Below are experts of layer 6 (counted from 0) of a mixture-of-experts language model. Rows are named router (the router's row for the expert), gate (a neuron's input weights, with its number), up (a neuron's input weights, with its number) and show model dimensions 0-191. Each number is 128 + 32 x the weight over its row's rms, rounded and kept within 0 to 255. Numbers have three digits each.
After each expert's rows: "mostly gets" lists some tokens that are sent to it at least half of the time; "comes after" lists some tokens at least twice as common just before its tokens as in all text. This comes from a sample of Wikipedia text that the model never trained on. Tokens count by the router's weight.

# expert 8
router:143146136096154142142219117129143161121136095142048125171168121177104098125104155125099109149154188144164121122072109133159054085126109120067068147161086141125189105121130149132121164103143110205119094173185066178111069182122138124103145136143152117105158074079101162088152132144138123115144103102161115147102106091168135154116142125095121161133105170138124076174096180116154182091140197149200112134179157137110155131086104111139097125059109156136145102099110126153077168111209174128135168194125144155104158103089142063121157128123137112109157120144144139125154106106117088163
gate4:108087130188106145138155129137109136183091103091128143119142130071100160115160130125132103119122121094142151102100149137091167090147177128106114131117092122151149124153161186117206156131161162163142153135075124177166164178162133158076126080115146145095097106113122162158154152197173065150086146140124106071135112174128155158092139133144164109094110078043127101209132093188152079090077135169172105122116179138145162150045166149138092143094144133091146153111107075157108145141169092104137090089133193120117202155102095153106136147107169089139122186158146122179096115168141169114
up4:099099128143064181130098118151129121054111160145141101154178166107083141129138114139097170135063173107112133103153145182084145139134135141124123099158116110161080065117182098169093115118137139090138064203150097163164156161143152162134145110157099194091133115109078138141074147156110108120174124139152125130086112128103094090089106132146160143106153104095061147120135118137125157106118148063113096088099099130163097088186106100140130170124116102147160187092162133112091119107180112047109012138152136125153097113137093100130084152142128169143052050136136128117092073111144128166
gate5:143097180107085116105093134120119178154142149116069117141084241118129129169086107113119092124117141136074115140079150118128073093148145094130048162110148151080146135143084108132153153198125113077118103147124196133115120107131034118154210158121105161150125097073126169091143191154131151133121123096119114112180126107156146137098135188094137191205163101097150148112070130110123106103114144166101141124108170116102178138121135139105070127152151155190121136121162172112156120113089127158122115142165153157094132122192128112074157088127132117139114176176227112105155131118129141132
up5:156157118165163120196165115067144112139092151140094133195128111157133092130157149148120120137125175141150155158095121071168110071059164095075149164117190163101193131112166146153169124153124133147080122127152091107150137151125097160146108164185147116129160108075124150157138119173123171116103145147120122098205178102137124121142150115042129174121188159123119125119144156145093121048134147180121074156151111084165134129080161092103081121094141153171110143100165127123091111137105189149070136128141099151161072143144203141097116101132112084113133145197149118057167110111085183146
mostly gets: " million", "8", "7", "5", "6", "4"
comes after: "9", "0", ".", "1", "8", "2"

# expert 26
router:147176148139077133065149183156189087089081095096130138018101193099118114114150180069168128105109104114122148149159101161102083136115126121122113149089122118098146158153161116108194133101102120171098169111089138085068169154118134139196029172164096110161089112150143077139078116077146153166115157106104149077173096168121160080153131133102173103170116121133090133131158138125136087131143130098105122119123116116153146150146151108095170101133115127118116144112124112130164131144130097162149142163156133206129038082091132135132094114126153095069090157079119164131099145083172116164
gate1:086056171122130138137140114123115053095222083223140144127118184138158149132200156154097103111110147126067138162137167137152196133104099103102191120112110121151175114089124096119140133118146166108125111115179104208088108080119108149102209136127125206059093158070136151157161115132155110103119101133154108140130141181102149133127133199119148158117134175139098128091127097140094137160139153095142126133202113152154124139094116122069113158117104096124145120145145087142096130130075038144094107099119131132150154153140167110109133095162096192154174123148092150135112074104102125130
up1:063191161163173149068109200077129099125172084063076151090058135116135137169183140119096085112133104145144125165100095149120092110079125151143149142103152149092107138125092126136176070202098124179144173143128169152190079134161123178096153144142125132161149172083157171127113156132129115153091088124140140128154108136106132149085108129084106082131096138176092128215158167091092126071102136145159155134127141140135117093094091117156115111089141139207122188153146125147112164130080134204188136144143108121125185123115139185066106115093158113111134130103132133121094118077135162149
gate2:121142147127120145096108126173055136130146165073151101148104105129113075117125056109103128158132129101167169144129145117144117153147139136153089089147104089140128070136139126174165217126123065122145188176135151120131143155132140103129130187095169054146098113199167170102118137132183158121144134095173112098194187144140100176105135100130123130126131136166138082076108095129113099072144148098106113118157146082112148114166121122144154158116240122182138121121122084137138088176136125078105166091162175148183104131169136097099099094044173197091130145150198093133133117146118130136
up2:062120119124097131176131134171171120113125173186082135180161123150111112163132103112118194128185159112113153124074102104100091082114085098066134081123131171119078148109112148077162106092166190170162127150131191130122101105152114083124031149121159154145186131088133149173165109169124087167118108177117076149147096111100150196115131117156104122156129095123147177105152129153100074155130149120130130171151135160131117110121147138154124139112159136084126160135070128069117186099111135111094181129141075113206151097056122109122133147148103116144145042128111070169100067133164121134
mostly gets: " with", " the", " against", " for", " including", " received"
comes after: " of", " in", " to", " on", " for", " with"

# expert 20
router:135094197090137104093131193087080070148152110104131095107192119143074131054170097121110197158122143134124202123080074163174129151152165138144163121149113107158122107136129131133131126135104170104173110176092193120157080109098117076108122176113095115125099146115112059090110077083182060122140154101116095135092118100100115145145151159079097141061110145149075109164133128167087192134142113113151069207140138065117096152113128148132150139121137159193122124156177112135104087140126176164199168083124157131099121137119113139215142128141132133156124124114133124149169153118135132128
gate3:147138148085165096117170158073129219102085088183112122091159157120108120180133137123171145138162173111135117147151154159154191135125154187108122081187178112082157123078150112150128147127130124143132111103087076154146139078145107092101097143156124055179136122113207093163154129117174113135145104119100188124167146153108182114180171192122117134115111149090128068202105121167106187130112121127156138072163114123143095132102170110197162114120129143095111163112112147083105117104177128106148174100175088123144119153086162154097133062174076177165100122097107089127129120098116083130
up3:119162106154152071155169087094133118135123129127127107097116122149148082159150071115106090080161097163130099113118097094135121091095090134140151135041110082129173110062152183122046149114130178121099141155094066118121156157188184130122109197117121114104134066053169160145136176122111098186130089135080106123111174142154140128139148146107178177136136117090163102107114088125180112148150128144082141105138105122082165129081142160113152119076136101149160166159150096146186075122122176189103177116084159065100160191150165142173102143148085162076136131135094113110151113166139113161
gate4:096104077094112161128130164121068132109099139156113077138170123121175133113082179115186141166106150089154150149117087081161179158103144160119092186154112125092163148152126123104178096182119145136188103078080164119114082111171077103072152163156159097180103119145133113114093135123146162125130148073092136177154135067141117078146139135129152105137151151148136086076085078059131156105080174107134164120175132084140125137109115113129120129119140120099081160092072114104124112140142072146141157070196033086120122136193071172154146153110103127186097136161183101168132112157130132146
up4:107123094115089120153088121130144111127198123111100131138131127147140155095076152136137157153119150153113123174125115080117128158145078099142156199177090105125125155187185134153129120189112095116157117099182170173130151101147150163121080190181136158049150098150066106132128118132112088127123157101171146221121183155138136086056138110136120153212182137065127121125153146151167120124146114139119101137047163175134117157126127116076198143169163118066140149193090142135140111093120106171108086159094104129125093122090095137157127157122114132085057066124103121107111172141162126158
mostly gets: " United", " States", " sh", " res", " ass", " England"
comes after: "1", " ", " United", "2", ".S", "–"

# expert 12
router:150148093149093133131058148133166139136127148141145082131088089138137141106059154103143169125155070107159108129075192113181146123110070149176133137115136133142140118155089124186084093093101131124103132133124141133155115162120128076127210203153125116153123192177109117058125098114069104150134037123128108163117145141084082158117148122101075119185111144129139067172193133171212127133185146177143158121100198166078145123102125119134134154162113155139158128120137168188141133119106156103176180111133096123176143107110139133159129151120106154104156133191122132102164130068119103191
gate4:140094222149148118125066118110134117109116146119127152084063153099106149165091062138118147160195106137130081115129105171131134123146110131119086173103101077149173158155062143124117081099102157105132158115204153095126161116106081059076129121137166163094109115140059170191150126086118109161164104149137176120089107109136120117100153187126141127107132108134141142077101118166106136095176061135097124132132080127099140111134181116131076076123127121120136061106142179134077133136043192114163148064116098128132165088168098186151149120117101160153091155106134142097156177147082113128
up4:075139107148185133173115132130110106108047154044159089157108118136096119162123133057128129152120129127098109167156116168117094061140123112122129133161110104116200154148139136083110147157102154113115117118080123132116171151086115080094146125087214121137098125131100127096098126099138102121127109093173144059146102060088153172115101164171137111186168183141159138119148154092154116099105163156140131129138138122179134146102121169120110106102144099127120042127117152181068146171089126091086108138164077183047084118093198120071127083155113131149131092124182129095158170169118149092
gate5:114121152078141110120100091122120115101119116115089161147125122080208150140107112091172210146111159181163136143125099117131111160161135159101116104148148129114210197105109128077132179136111037095145173153079121107113133155145136102121092145194125117102137108056102117116135116189131165147105077140073117086145171080166139103153116086180163102177145143118129123145106112098135149034137093179155150141142126178132117117143098143116089168111158112133105127084111131080122144092160144144205121116148184087162117130061126157141144147070086140165099168187154122150135058087104139110
up5:153123098092158221094138120132025194133185134124126157160113132131093110175069103103126158112159137101100103094114122130089156175147139143068074126089115098163163142191133164122141142076148143149166136057110095121167143118076102149131101102147165178087106150157137145111165173119121108127115130107151101157087120090135082164146124194109097144089100114092094133160133101104095064101099122155127110138166120131111149092216133127127153111185139148145134053121110079119120197120144139111094104134127131128105099162070119135145166111192071109154122180156145173117178088130169126186
mostly gets: " sp", "}", "  ", "1", "2", "0"
comes after: " ", "2", " (", "–", " $", "°"

# expert 28
router:094139161078148085128183111117167109137081049159117137109127139138178181145085115115144094146104131134170118114134146133130110105087101096150116172126145084107191123134145198116166119048086178071163112119148125144133148120141124116173133201091045102093169112071095121089123076134131131124181135134154122094075142122101107152083137120091144159116168131121143205153098168080095109091162151119092172097139125150136101140067152095083158145157049161110176151103120157148142127124087109085172091109086137073139131149123145116128183171062091094096101121153100139180151162100142099161
gate2:168166190108170157041104135114180165136127148110132118095115140134166105172115084098132178082153131149169129125141107153154095075172104139156104159099142153117135155099152137121158129101119140104098102134139142108109164136102120141172153103121122147109186105105120155121124118177151136130059155126136058072191095143063142156137140140173118153138096100128150155155143094105174112210080103100172213112031142116098073093133144160144222099146107163128174099154197099114168127139173143132158097105143175133131157123088118124139113115127160140110103120157072127076036124118151104135
up2:105102129142147074147125150149160115084162095113144133179133130092119125122107156133166097147166090161161106148098094118137134132124162127113146079147058103189139154074105122066125097162103161111161068121073153104139092101166122122116138120047102139135114146152151163131116161116124123112076094138102103116196148124118105121095162139143138151139105121119109178088099091136112155141130110196069090171137152137129083084136134135148071117196212124092124166167137177112125165093099130169129158196110130104107165105178077089144053075074081125123145066205140083082096137184147175139
gate3:130132054122130163051073109111203147131131138129104127110113151161069172116133153083075149161075123221055109095082149106079170076140122135114101093176098171084156121111136124152102142079071128070102174167132127182136185151064180183085117122164095138091101124082112135135099107147154126158137100148145166107135108111132135098138175102101163115170197114092081130100099209102171135139036097110085153113121124131112172110163143109096170075106088086119133133124142124155084104173122109114106143128119142121138097142098123153112145109140135148117124116131155140115121070123114093099
up3:171111136127156129118085134082121131146137115140106157111185142175101182152104183076155133089137105137144115175105076106122108158062144131155115161216148185178148137153137129096128084128176174160156081130126118144080174134097097098100130132122154102162116114139121166167171103124097174131146149082233142131134115126143107133159188174182150118130153076154086121163099118157147099104165112102173088089076129186178127127086119050156113136174111096156103111095114148129174113072125063184080151097151082113123138122157133142121209107120112131160132086151118111077113171113148176143
mostly gets: " M", " N", " T", " K", " H", " J"
comes after: " |", ":", "-", ";", " by", " Born"

# expert 17
router:116115113148195116116165128120155155081181112169093095133147085110113078163097181080090113193109168124131103133121138130167097112166158136123100138180183170139169174107120147159128077104111101086076138135151127136117138107132115083221124069101153117093133169124139142148128161136196146221112147127110112102119133149088109158080150107100105132107113185129085125074092083163083087107156156127123110070100137100168128147105088166171137160124140126126068153121098137191176118134136110157165118121140138141104163113062130083116136169142197107118176085112062081099113130100154085197
gate2:134145132091150146106107100114149171092152137181129110158208125133122147113109080087125134075159178152106139086144137177156176141176169120108075136152137106150130142095136015102120124131095188150153147098074210086104135149116158165104164144123110122170139098137202160118107113076067136111141126137123125152196151142183117184128099150123139077164133135216095129122098094084121110156122099159101151068104131130109154104087167133137194165119169119164153147111123140078139086163133131129089078174107136093082164149088106105151105113098083102111103054148118183093133133110115116153
up2:160087151168134117120134123099151092167113122119092125104119168181145187135076133125107106071187110062102060122122151178091123127102093102169111134115117145117108111096170161093130122058120093114070161207151088057090143119146059154111144089143131138204157128152148099100123146145174100110134150121135059089151108150132149131073104155164157147132110142054182080142094131166166191134138115107105170152145142181093162108143117095143070146165100097192151111100168104125134180153146128159177141135099152079183138097087075123110127129126133126150198179143146147109104126126174147122
gate3:147130152081147092120130146146105106071191168169101133066139111152101119164113123144102188153115159146148160159080088152182080098119114200173089122095089084119108086192163075130117189109185103139150160078148113146094150149096100111083142146103114137156130164078065092139134143053114157096150127114124166129098133148165134092109060133129128143137144124090151121165085134137125109133123136150078106115144158163094167204082076149148161099131122076041077061128140112105068156146161111171146098072098127111132129139153154124092124185113060135150104175169119126126127097105119140132
up3:109063153163147057116133080165079121110089173124074161166069140154096103178151105147165096125108136165158131098113120119155127183170096145145126128176095136117112143108117145103138174106148111113160072146136134107130099164143108173169113085093083102066096147112164034125112114084112119087130130197118167149128105115165128100198110128083170139086145117142092116136152131157150191100168096147144120136079090135119152131128164139140126144127114146112125173112202116198099127197119192105144131177195137108147100127157126106148113117192048141136125155131135179076133126159079092189
mostly gets: "g", " He", " this", " U", " where", ")."
comes after: ".", "6", "4", "3", "5", "8"